Experts of a small language model: width 320, 2 picks a token.
Below are experts of layer 4 (counted from 0) of a mixture-of-experts language model. Rows are named router (the router's row for the expert), down (a neuron's output weights, with its number) and show model dimensions 256-319. Each number is 200 + 20 x the weight over its row's rms, rounded and kept within 0 to 999.
After each expert's rows: a language model's description of what the expert responds to. This comes from a sample of Wikipedia text that the model never trained on.

# expert 12
router,224,206,219,194,178,219,177,213,187,182,180,171,202,197,199,224,192,198,196,228,169,214,217,160,177,201,208,207,195,215,179,192,207,165,206,203,225,202,239,166,216,172,189,243,192,181,216,179,210,185,209,207,241,198,187,214,179,206,197,217,195,231,206,210
down0,192,188,189,167,190,189,193,216,203,201,204,201,191,201,187,195,198,162,193,203,194,198,197,212,205,191,210,166,207,201,185,190,210,226,224,178,224,205,192,202,209,228,228,203,225,170,193,174,187,191,186,168,161,207,177,159,231,194,221,217,213,185,194,208
down1,170,187,159,189,179,198,226,207,194,196,233,159,200,179,214,204,192,165,217,220,175,138,192,187,209,196,193,220,186,199,167,203,217,206,208,137,171,204,197,196,207,215,189,194,162,178,204,239,182,211,239,238,196,226,181,247,194,197,198,180,231,217,200,194
down2,170,190,210,223,226,213,227,186,213,222,193,185,201,212,195,186,200,203,218,203,217,165,182,228,232,223,177,185,234,207,174,206,214,208,207,195,201,180,218,214,214,201,207,183,188,212,197,236,233,192,225,217,188,195,219,193,199,181,222,174,217,176,204,165
down3,177,208,233,184,205,201,185,213,212,232,166,190,191,153,173,175,227,156,208,195,198,180,223,193,218,189,242,210,194,190,224,189,200,206,176,245,192,218,192,201,219,190,218,218,195,186,160,172,202,213,169,198,170,220,190,198,238,206,183,179,202,227,180,173
down4,199,177,220,173,203,189,180,211,187,218,227,206,175,212,192,205,219,221,201,204,203,238,205,179,224,194,223,186,203,205,225,247,200,197,194,188,234,223,224,204,226,194,181,235,176,219,166,215,249,231,202,206,166,209,179,182,170,185,170,197,222,223,260,197
It responds to: Sentence-initial he, it, his and the, plus nouns after determiners and Spanish or Portuguese de in names like Rio de Janeiro.

# expert 10
router,168,199,219,213,242,198,204,207,233,192,196,187,215,214,202,211,182,194,217,218,215,201,208,226,204,207,207,204,207,166,196,199,181,176,190,203,220,189,213,259,221,241,203,192,226,206,179,177,221,225,200,218,206,232,217,206,153,208,233,235,219,186,192,214
down0,184,211,196,195,190,221,199,216,195,200,218,177,184,170,211,157,186,164,198,200,193,233,174,186,210,160,171,214,184,218,206,198,205,200,188,189,230,224,189,209,223,243,216,191,199,203,239,206,207,232,259,218,234,208,202,192,189,180,200,201,218,190,203,182
down1,170,192,174,189,220,207,232,221,194,216,238,208,190,185,178,164,210,173,200,202,183,222,195,154,216,169,196,205,216,208,201,166,183,238,206,215,198,209,209,199,228,210,201,227,231,204,203,199,202,207,210,202,205,203,176,201,194,192,220,199,211,181,210,228
down2,202,194,189,213,197,211,200,206,186,185,175,198,201,187,211,188,208,180,180,201,195,200,179,235,240,198,182,212,211,192,207,200,206,204,199,190,191,204,171,204,223,181,207,211,190,207,187,202,233,217,189,178,207,205,189,217,180,213,225,235,196,214,231,188
down3,196,205,207,195,190,234,196,208,206,237,180,186,196,181,175,194,200,172,208,210,196,203,257,186,208,211,231,187,175,194,230,210,206,215,188,195,213,211,183,204,187,172,189,204,199,187,184,198,177,226,203,208,222,214,213,198,174,204,195,143,221,185,181,193
down4,212,160,215,214,196,202,206,234,168,173,205,218,189,205,184,201,214,204,185,189,180,226,190,204,177,247,206,206,199,197,209,258,186,171,162,233,187,194,163,187,227,179,192,204,191,220,204,216,158,235,201,228,232,203,202,175,209,173,180,207,195,226,251,222
It responds to: Prepositions such as of, by, in, on and from in phrases like Coat of arms and Directed by, plus list dashes and headings.

# expert 13
router,204,194,232,240,203,218,215,188,222,221,216,165,205,207,208,207,183,222,237,225,158,190,245,216,195,188,186,199,172,161,223,197,203,207,231,181,193,161,223,185,184,229,203,233,199,218,217,204,198,179,194,224,195,195,228,213,171,219,203,223,216,200,182,204
down0,178,203,171,142,200,203,171,220,199,204,224,195,178,183,195,184,215,191,207,209,218,207,180,179,233,163,183,207,197,193,219,198,172,226,175,212,219,180,178,244,189,215,234,166,224,180,223,211,190,209,207,209,208,200,172,196,211,201,228,176,207,205,206,197
down1,168,174,192,205,217,188,193,230,210,214,223,177,192,172,214,179,204,160,169,218,196,173,177,183,197,215,208,197,205,212,183,182,173,201,225,205,171,177,194,184,188,210,193,259,202,170,185,204,242,235,233,184,189,195,209,184,177,220,190,176,221,209,169,209
down2,205,181,210,203,204,196,207,183,190,212,195,184,169,205,209,193,238,222,200,187,195,228,207,240,240,210,188,200,225,150,189,199,212,201,202,195,219,197,212,216,224,197,180,201,223,199,217,211,228,171,208,178,193,206,205,176,216,194,224,224,173,182,210,183
down3,190,188,194,149,193,184,226,203,187,224,158,226,167,177,189,162,195,144,168,192,175,196,223,188,242,226,258,197,192,203,199,218,175,231,206,188,190,235,208,189,215,187,191,207,206,189,163,213,191,190,225,214,210,176,163,207,188,211,205,193,204,230,176,207
down4,186,164,191,203,190,216,169,230,193,186,185,240,211,191,203,182,200,158,214,166,185,213,199,179,220,202,207,190,198,203,187,235,187,183,161,226,198,171,209,236,248,192,205,221,176,206,178,219,178,210,224,190,228,246,197,174,172,188,213,219,218,230,202,191
It responds to: Prepositions after nouns and verbs in running prose, such as in, of, to, for, on, at, by, and up in up to.

# expert 5
router,214,176,180,219,167,216,152,171,171,204,179,186,200,228,178,224,217,219,170,218,205,217,194,175,198,180,208,214,242,203,198,187,234,212,212,158,196,227,204,209,226,182,181,191,194,213,210,214,150,202,189,219,218,220,154,199,191,184,188,220,159,194,173,216
down0,176,187,191,198,185,177,199,169,176,208,212,188,204,184,210,184,235,179,197,210,187,223,172,224,220,184,192,206,227,209,184,198,174,239,187,221,208,205,188,235,198,237,211,196,241,168,184,178,212,224,208,198,162,204,189,186,184,213,220,209,196,206,193,164
down1,173,198,170,187,179,174,207,212,205,210,207,188,216,207,185,173,213,134,182,188,191,212,150,151,161,207,195,200,230,169,161,154,189,188,209,187,206,190,216,204,203,187,195,216,170,197,204,222,198,203,194,231,181,201,211,224,190,211,221,202,205,182,188,209
down2,190,178,220,181,190,195,231,203,178,188,203,197,188,207,234,176,241,222,196,200,198,204,184,190,225,208,150,190,227,198,171,204,183,211,195,191,184,220,205,230,233,176,185,213,193,190,200,172,206,173,211,201,217,221,190,182,162,199,214,208,184,176,219,185
down3,215,175,169,167,195,217,196,188,234,234,219,233,204,202,192,181,181,167,204,203,193,179,211,203,198,236,229,201,190,185,240,210,184,180,188,194,172,207,200,205,207,194,220,213,169,238,164,195,169,195,198,198,174,186,185,193,209,196,165,182,242,179,183,191
down4,219,240,249,206,167,219,195,201,215,176,226,196,216,203,186,154,208,222,164,167,227,202,168,194,220,185,227,186,194,195,199,222,200,176,209,224,213,150,205,188,222,215,203,214,190,224,181,209,192,253,180,221,175,215,248,205,196,196,201,195,200,225,252,209
It responds to: Final pieces of foreign names and words, such as -yo, -chu, -it, plus short capitalized words and pronouns like I, We, May, Tom.

# expert 15
router,204,212,209,174,193,202,151,188,175,173,208,196,232,204,217,200,208,173,149,200,195,213,157,206,199,188,211,191,218,241,200,195,197,198,198,197,191,196,187,210,190,161,192,193,202,190,150,218,191,179,235,198,200,197,177,193,182,204,239,205,188,187,182,191
down0,195,208,172,191,222,208,192,192,187,182,216,175,151,224,197,171,177,173,195,207,180,219,192,170,205,189,212,203,216,199,194,201,194,219,174,176,209,199,223,206,242,207,213,192,193,167,165,194,195,204,214,200,199,202,184,166,219,181,183,213,189,189,183,184
down1,186,194,184,187,190,192,232,216,205,219,231,179,199,182,200,196,164,152,198,230,176,212,176,149,209,172,182,197,241,179,170,199,201,199,213,184,208,183,218,178,194,221,173,218,193,197,196,204,194,180,222,191,184,206,225,200,182,183,171,204,229,203,198,210
down2,183,201,201,224,222,240,191,187,173,200,229,203,208,235,205,168,228,239,199,185,194,193,177,217,223,187,191,159,214,198,174,184,190,195,204,191,184,219,189,223,205,205,257,191,216,181,227,193,224,204,204,208,216,221,202,188,178,206,227,172,179,165,220,199
down3,209,191,197,210,199,239,179,189,185,228,187,210,223,179,204,203,202,165,211,198,217,196,186,163,216,197,238,174,199,211,213,239,187,229,215,220,213,213,195,219,193,195,201,213,208,204,179,207,212,235,221,205,201,209,182,165,218,218,188,179,215,201,172,186
down4,184,165,199,207,172,200,209,244,207,219,193,237,218,204,235,171,245,207,187,210,156,224,142,203,184,200,230,205,202,197,199,221,183,161,177,218,216,194,206,203,222,194,187,195,174,198,193,225,189,209,220,206,186,184,202,178,186,224,170,198,244,191,236,206
It responds to: Opening quotes, parentheses, possessive apostrophes and first pieces of words split into parts, such as re, con, ex, comp.

# expert 7
router,214,217,191,148,201,208,218,207,200,230,224,205,241,220,188,182,220,226,182,218,205,232,217,218,198,186,213,237,211,175,183,213,159,235,196,172,190,202,171,239,198,194,221,207,202,202,202,166,195,194,187,177,192,202,186,234,222,235,176,197,173,184,192,206
down0,192,195,173,168,213,210,213,201,158,233,220,201,177,210,208,194,213,164,166,215,199,225,179,204,215,164,180,213,204,221,204,154,207,210,227,166,235,203,209,217,185,226,225,178,236,211,224,190,210,198,197,209,158,200,190,173,219,229,210,188,192,215,190,154
down1,180,178,169,200,199,219,229,195,219,228,205,196,218,177,202,186,231,158,196,212,214,190,190,135,180,182,168,173,185,194,179,163,186,241,187,193,207,202,185,179,197,225,193,221,191,178,217,227,207,197,194,195,186,211,196,211,202,232,199,169,206,221,177,223
down2,155,205,198,196,198,205,245,201,196,220,226,201,207,191,196,194,246,203,189,201,191,169,209,242,217,191,198,175,241,211,197,205,215,219,175,200,211,186,204,194,224,199,199,205,183,221,191,200,223,180,204,190,206,228,195,218,194,187,223,175,190,201,199,146
down3,202,173,196,213,208,220,194,202,199,216,191,219,224,198,193,191,191,165,199,207,172,179,215,186,220,219,223,171,198,220,207,208,175,221,183,227,213,239,190,220,234,186,201,217,180,187,206,188,189,222,179,178,221,225,183,211,245,175,220,184,215,236,186,204
down4,205,188,218,220,230,236,189,196,223,191,225,226,181,184,216,171,225,244,186,154,187,234,215,194,209,220,196,220,209,174,184,235,225,206,189,226,216,182,201,217,215,200,182,196,179,216,193,235,181,217,218,201,233,246,190,196,210,225,219,190,237,194,233,217
It responds to: Word pieces near the start of an unusual name or word, often right after a capital letter, such as I-bar-aki, Le-nd-l, ch-ry-santhemum.

# expert 18
router,174,217,192,184,215,208,220,233,226,180,190,195,214,207,190,203,203,192,198,200,232,206,232,171,223,211,209,215,218,185,184,228,210,204,222,215,191,210,221,221,220,207,187,218,193,198,193,161,224,227,168,187,211,205,226,173,192,175,198,230,209,184,185,206
down0,168,182,168,179,213,205,210,177,174,223,218,177,226,178,235,202,192,162,181,210,201,208,190,157,216,183,200,190,228,172,202,234,202,234,189,227,206,246,189,206,190,235,215,218,216,180,198,186,181,256,198,174,204,217,170,205,198,184,239,163,190,193,190,219
down1,183,203,162,156,219,196,214,225,187,205,221,207,208,221,213,191,203,171,178,209,172,207,205,166,196,217,189,230,189,162,198,206,195,159,234,157,200,195,197,208,195,233,178,232,207,240,194,222,200,171,208,188,182,202,209,217,175,196,183,168,208,225,163,253
down2,181,165,212,195,190,215,213,182,199,219,205,201,195,243,219,195,210,203,213,174,223,187,198,203,212,240,197,216,208,210,178,184,207,210,223,208,206,174,223,199,217,184,193,173,209,205,207,205,229,184,218,195,212,220,180,195,217,171,210,175,201,198,176,171
down3,161,214,212,231,209,165,210,191,215,239,166,198,190,185,209,221,203,166,224,190,239,174,219,194,211,204,235,204,214,194,190,239,164,222,207,211,221,209,209,202,200,202,196,198,192,184,177,210,188,212,195,201,199,198,238,209,198,236,243,164,199,196,177,188
down4,186,217,208,193,196,168,187,222,211,201,184,233,210,234,216,167,173,192,206,239,190,217,195,219,162,211,271,192,190,173,217,213,204,185,176,233,211,189,184,194,212,221,191,201,199,213,207,222,208,216,207,195,197,181,174,212,162,205,212,207,193,216,226,188
It responds to: The articles the, a and an, and the verbs was, is, were, has and had, in plain encyclopedic sentences.

# expert 14
router,198,188,211,230,161,195,202,217,236,213,186,197,190,209,199,247,171,190,218,199,183,171,190,162,181,207,186,164,197,228,171,183,224,205,215,192,214,193,237,190,195,210,184,202,179,213,214,190,217,170,159,217,198,188,230,213,193,213,206,158,203,222,195,224
down0,195,198,207,173,213,202,164,190,179,196,206,194,169,200,206,188,188,173,198,213,182,231,198,160,212,162,182,201,238,216,200,207,200,221,190,185,271,220,193,223,195,235,232,183,202,188,194,187,193,216,176,191,167,189,197,168,195,220,200,175,187,204,203,188
down1,188,200,176,180,205,196,187,214,223,211,196,204,181,189,166,173,223,195,162,210,156,176,165,201,200,167,199,177,218,158,202,189,202,238,221,155,210,202,175,210,205,206,200,225,167,182,187,202,212,215,212,213,178,231,209,210,188,204,182,183,194,214,159,231
down2,201,195,178,175,171,229,216,206,202,230,195,186,180,225,208,203,214,162,227,206,204,200,191,219,222,184,165,173,201,180,179,187,190,208,194,182,213,191,211,182,227,207,230,191,190,185,210,233,193,224,191,220,186,205,184,153,212,181,193,135,184,205,218,186
down3,179,200,249,173,217,208,211,192,191,218,178,187,217,200,201,171,195,193,196,195,228,185,190,183,241,214,214,177,176,180,226,177,157,213,203,208,195,216,196,211,198,189,241,214,208,186,189,195,144,227,197,188,226,223,197,165,216,210,216,187,183,232,201,177
down4,229,181,213,201,197,167,164,235,230,207,206,219,193,203,227,185,199,184,220,187,194,236,173,166,168,208,210,219,194,145,209,221,184,192,168,225,199,182,222,218,239,169,188,194,169,210,202,219,223,211,195,242,204,179,186,190,199,186,220,210,224,218,230,202
It responds to: Past participles and -ed, -ing or -er endings, such as played, released, held, Film-ing, travel-led, often after was or were.

# expert 20
router,210,190,220,221,208,198,196,237,169,164,182,207,124,167,195,211,182,198,197,186,195,210,176,194,186,202,190,212,227,180,200,203,171,180,178,237,212,243,196,176,175,182,219,208,188,193,167,239,171,199,198,232,204,166,149,156,210,187,195,180,207,196,233,223
down0,180,172,211,149,212,205,217,224,178,219,205,174,173,165,202,194,197,192,180,215,189,191,191,214,213,145,191,197,170,195,175,172,196,238,203,170,266,219,184,215,187,244,232,192,209,187,175,161,177,243,168,205,178,173,196,193,195,216,211,227,222,219,189,162
down1,184,162,156,184,241,192,191,194,224,200,191,219,214,210,191,205,194,153,206,230,191,178,182,136,179,157,158,174,212,162,167,184,163,220,201,185,216,198,244,212,202,211,226,204,190,215,200,219,205,207,215,224,183,230,223,216,187,228,193,192,195,228,156,243
down2,211,215,192,186,180,208,219,206,221,203,183,192,184,196,189,174,212,181,238,194,191,203,195,191,226,229,166,194,255,213,196,193,205,201,211,211,205,193,227,211,236,202,223,205,183,205,230,192,207,192,197,202,206,195,172,212,183,173,221,178,167,186,215,188
down3,203,195,202,183,207,191,176,173,182,230,185,202,199,211,162,202,205,147,186,185,224,179,221,177,229,187,236,221,191,206,189,212,186,214,211,218,193,192,193,205,173,219,225,209,198,220,191,237,172,221,224,215,225,217,179,185,220,222,211,177,208,214,163,185
down4,194,167,205,228,208,190,197,217,192,205,222,191,193,228,224,149,214,207,188,202,191,225,189,207,180,163,262,204,203,162,213,239,214,179,179,211,178,189,198,190,214,214,169,205,187,206,197,236,201,191,225,185,196,171,196,205,218,182,162,217,204,201,201,194
It responds to: Word pieces forming adjective endings like -ical, -al, -ial and inner syllables of place or science names: orpha-na-ges, homeo-sta-tic.

# expert 21
router,220,207,173,209,194,221,227,200,183,188,180,231,197,206,193,199,236,203,207,193,201,191,199,190,178,190,217,187,171,181,222,178,195,201,214,227,158,216,226,200,189,212,218,189,206,181,183,212,201,192,214,154,248,255,188,199,201,198,210,147,190,224,256,217
down0,190,191,225,192,181,225,162,174,203,161,215,196,196,219,199,193,210,187,216,214,174,185,176,211,209,175,196,218,225,222,218,184,194,254,203,181,218,206,191,210,210,226,236,187,188,170,196,193,233,210,196,198,186,199,181,183,187,215,207,208,219,208,178,194
down1,173,195,182,169,205,198,239,241,201,202,256,168,204,194,200,177,197,199,176,198,181,182,180,195,196,169,169,178,189,195,191,186,185,213,189,187,194,191,204,200,236,207,201,214,202,187,207,214,206,211,219,205,181,204,209,195,190,202,184,206,201,210,181,200
down2,202,172,199,198,219,211,224,175,197,222,174,195,188,235,201,196,222,214,199,195,195,172,150,232,206,183,215,186,239,176,165,193,202,221,197,170,203,212,181,213,242,206,200,197,196,207,241,165,209,184,193,200,171,188,217,200,215,215,222,177,168,182,227,189
down3,217,217,185,213,158,188,178,203,178,209,173,193,225,173,187,204,236,141,213,176,190,199,187,200,218,177,240,185,231,216,213,213,179,204,175,219,181,224,182,213,207,226,195,194,193,195,193,178,179,223,195,199,222,194,186,199,229,193,191,168,221,206,207,195
down4,215,178,212,221,216,215,176,199,243,206,182,194,189,221,238,195,185,214,210,195,203,221,223,200,199,164,216,206,189,218,212,211,204,164,179,235,191,194,200,187,224,186,203,216,181,209,208,208,211,218,225,226,210,184,214,183,176,217,198,197,233,224,222,182
It responds to: Field names and values after a dash in infobox lists, such as Original company, Years active, Parent, Status; also hyphens and capital letters.

# expert 2
router,198,213,210,211,189,147,209,192,196,188,211,210,191,198,202,205,189,187,212,220,209,196,193,216,219,205,179,200,184,225,201,205,209,171,193,215,238,168,225,173,186,229,199,206,197,204,247,208,193,227,159,179,194,185,202,218,201,186,213,210,227,246,192,192
down0,171,195,216,185,213,195,192,223,192,181,214,196,176,189,199,184,218,200,180,193,179,226,174,184,194,182,233,185,211,207,200,174,212,209,193,181,218,192,204,237,208,206,185,184,222,170,195,163,210,216,213,201,162,185,174,173,226,216,203,166,203,202,171,153
down1,195,200,188,207,216,189,221,203,226,166,259,197,193,172,183,197,214,143,179,185,172,178,187,163,196,190,185,195,210,183,194,173,198,246,202,210,188,188,205,218,193,183,199,213,184,205,218,224,197,182,247,202,181,216,183,204,188,217,173,187,211,207,182,202
down2,205,181,195,217,184,242,221,178,172,219,189,191,189,194,191,189,195,199,203,179,200,148,186,215,244,190,202,199,234,197,199,194,243,178,207,186,210,196,224,183,246,198,217,209,186,215,216,185,216,217,226,214,193,222,199,195,199,212,218,167,207,199,228,182
down3,235,180,194,164,191,212,192,215,200,218,173,191,229,176,182,171,177,190,226,175,211,178,203,171,231,238,224,171,171,192,225,207,207,203,170,217,205,213,189,240,231,166,226,216,204,211,202,179,202,180,215,195,230,194,160,206,220,228,198,156,221,209,180,164
down4,227,170,208,211,225,220,205,230,215,221,207,211,178,201,233,194,239,231,161,172,215,244,174,205,217,194,215,195,192,174,226,216,197,160,170,227,201,182,198,225,264,198,214,215,226,215,174,228,173,227,171,228,190,170,184,215,167,194,203,223,192,218,235,229
It responds to: Clause words such as that, which, also and where, common verbs like made and became, and plural or verb -s endings in running prose.

# expert 4
router,210,204,193,185,230,147,215,177,226,186,213,219,212,193,182,220,195,211,200,195,224,201,202,254,177,215,235,174,217,212,189,193,211,231,196,197,218,169,188,236,202,223,205,194,193,212,212,236,236,197,206,221,173,184,193,224,194,204,173,226,226,177,190,215
down0,172,237,204,184,194,219,188,176,177,188,218,161,160,201,238,173,241,217,187,236,209,196,162,163,224,192,181,209,194,204,215,178,203,250,201,168,233,234,190,236,182,231,192,173,226,189,215,199,204,182,206,191,192,202,191,191,179,191,200,214,223,219,203,206
down1,183,212,169,167,192,159,200,214,222,202,248,187,193,197,203,205,211,177,187,226,179,182,216,178,172,201,181,180,195,190,171,168,192,216,219,150,214,181,178,242,198,231,202,209,193,200,189,229,199,192,216,205,160,208,218,210,192,222,176,212,196,192,196,201
down2,200,192,186,198,178,206,182,191,212,218,219,192,217,186,185,211,223,182,210,176,215,187,188,236,226,195,185,182,224,180,181,204,203,199,207,192,197,167,201,215,235,237,215,235,203,196,190,186,192,166,191,213,201,201,197,193,163,198,212,161,208,174,213,191
down3,196,195,205,183,195,222,205,187,202,211,189,216,216,164,192,190,186,160,193,219,214,167,219,185,222,204,227,195,198,220,182,218,180,179,188,200,184,213,211,215,201,226,222,210,185,208,183,216,206,225,217,202,208,201,179,155,211,214,228,182,191,201,192,160
down4,217,185,224,221,192,185,188,207,223,230,171,221,216,204,223,172,211,218,177,182,190,222,190,194,218,178,239,183,170,179,210,223,194,201,188,230,198,196,204,169,191,223,199,194,175,228,167,218,183,249,206,211,199,191,200,166,208,188,201,217,216,190,236,185
It responds to: Inner and final pieces of long or foreign words, like reconnais-s-ance, Prus-s-ian, disarma-ment and incons-ist-ent.

# expert 17
router,172,238,182,204,184,191,201,224,199,199,196,186,225,199,186,175,179,185,175,178,224,184,169,181,201,204,214,193,169,214,186,214,180,211,177,206,208,231,183,212,182,209,193,213,224,201,176,210,172,237,181,197,176,205,199,164,249,221,245,198,202,139,202,179
down0,177,168,194,187,206,215,197,198,177,195,229,177,173,183,219,192,215,197,210,211,180,195,185,165,212,148,199,226,182,198,172,181,199,219,189,189,219,190,232,216,172,216,237,185,226,172,205,193,177,185,190,176,196,183,189,166,203,202,206,191,194,230,180,186
down1,196,181,163,219,190,193,192,191,217,202,216,157,229,221,206,183,220,219,188,219,201,161,191,152,168,170,199,177,179,211,166,196,184,217,204,163,209,198,237,228,198,214,193,209,195,188,213,237,208,201,203,202,190,236,211,229,186,197,209,183,212,195,166,223
down2,205,168,218,181,190,228,189,174,212,229,206,205,202,241,198,200,219,205,174,187,203,196,162,215,201,214,185,195,254,197,180,185,212,186,200,205,193,185,207,203,205,212,205,180,202,220,215,190,219,190,209,223,178,196,176,164,197,208,202,163,204,195,192,170
down3,207,195,210,205,191,199,174,181,195,209,206,222,222,174,194,181,181,126,216,211,206,166,216,188,220,222,206,235,197,191,223,239,174,230,226,228,198,219,231,221,210,187,215,188,214,210,144,236,203,215,169,218,217,206,197,160,230,192,175,164,212,190,176,209
down4,202,173,202,210,191,225,184,237,222,186,196,214,207,214,210,183,192,190,198,230,197,218,187,199,207,198,213,217,156,199,210,201,218,195,192,211,225,176,183,189,247,226,195,207,186,203,214,218,172,208,243,221,194,208,198,180,211,201,191,228,248,221,213,174
It responds to: Middle syllables of longer words split into pieces, such as the bi in archbishop, di in Archdiocese, or qu, ci, ul.

# expert 23
router,188,178,205,177,199,216,176,163,213,187,217,213,195,194,223,187,215,173,183,158,223,209,180,230,208,216,166,190,181,230,212,207,194,203,191,187,181,181,205,205,175,145,212,194,182,229,211,224,188,233,216,211,209,193,241,209,230,161,178,194,207,215,236,188
down0,192,188,217,200,220,226,186,179,203,199,213,200,186,210,203,190,201,179,194,183,211,218,181,162,219,185,184,221,209,176,220,161,201,217,165,184,226,236,185,214,236,203,192,206,225,157,235,173,178,186,188,165,220,216,177,163,212,183,210,205,201,204,218,191
down1,170,167,167,191,214,182,211,194,190,217,228,171,220,184,176,224,216,186,211,217,194,185,170,130,179,168,217,220,203,226,163,173,167,194,188,184,244,202,208,225,201,208,174,197,233,195,195,217,190,206,229,227,198,222,211,219,193,177,219,167,219,199,182,210
down2,215,182,196,208,208,229,185,188,210,207,187,203,173,211,242,188,233,184,193,188,218,211,181,237,222,223,172,180,221,227,177,204,209,208,195,217,221,150,208,216,191,178,220,209,175,208,218,218,201,183,191,195,205,204,214,202,191,198,195,153,194,226,202,218
down3,211,228,190,208,200,191,227,203,164,222,169,194,181,173,194,153,211,180,204,207,203,151,235,182,219,212,230,227,175,167,211,217,178,220,168,196,211,211,196,208,194,211,231,202,192,200,190,185,191,218,187,205,193,203,187,192,207,205,205,190,200,183,170,191
down4,199,169,241,187,202,234,196,216,223,211,183,211,214,215,241,209,219,212,157,177,190,232,207,197,184,199,217,213,189,165,199,214,168,161,169,222,211,199,189,192,177,215,196,217,178,245,214,231,204,217,182,228,213,222,224,217,163,171,185,222,225,196,226,218
It responds to: Line breaks after sentence ends, list items and table rows, plus == section heading markers and sentence-final periods before new paragraphs.

# expert 11
router,154,196,172,225,182,185,233,177,200,219,226,202,179,224,220,173,181,170,220,212,166,200,188,214,217,216,215,235,172,188,186,200,199,202,213,199,226,235,210,204,207,207,225,208,186,186,174,190,198,202,186,217,172,184,226,193,203,194,184,218,184,236,211,202
down0,186,187,154,178,217,187,191,195,205,207,244,196,215,190,225,174,207,185,175,217,182,212,185,184,232,200,193,189,216,182,217,184,182,200,210,188,224,201,190,226,213,229,239,209,205,154,198,175,205,227,222,216,191,217,182,181,217,189,207,229,184,219,207,146
down1,217,232,145,220,192,180,238,208,215,211,235,167,195,228,177,210,181,199,167,212,145,182,192,206,193,173,196,189,200,170,184,190,221,216,197,162,204,183,192,213,193,181,193,206,177,194,195,215,221,176,231,193,176,211,225,238,194,215,184,184,174,180,169,223
down2,182,152,224,205,156,204,193,180,201,206,211,200,190,201,212,225,201,231,169,194,213,198,185,216,219,184,177,210,235,203,156,182,223,174,211,203,191,205,203,236,232,189,224,196,173,192,245,192,218,181,181,174,209,167,233,164,200,192,230,208,190,176,189,177
down3,192,188,236,160,208,204,195,207,209,221,191,215,230,174,199,191,205,165,209,200,207,175,200,198,241,190,224,166,167,226,182,195,201,201,196,233,207,219,197,189,239,196,204,185,193,207,191,231,191,193,220,173,164,215,186,196,212,221,231,144,203,193,172,191
down4,193,174,217,183,204,191,215,218,214,221,193,193,192,160,205,181,236,185,174,207,193,239,211,200,212,217,194,186,188,192,199,199,242,173,173,211,207,190,205,219,182,233,172,190,185,225,176,234,197,228,213,223,218,192,220,202,162,195,186,193,199,204,186,231
It responds to: Commas, and, but, or, while and however joining clauses or list items, plus pipes between table cells and the word Scientific in classification boxes.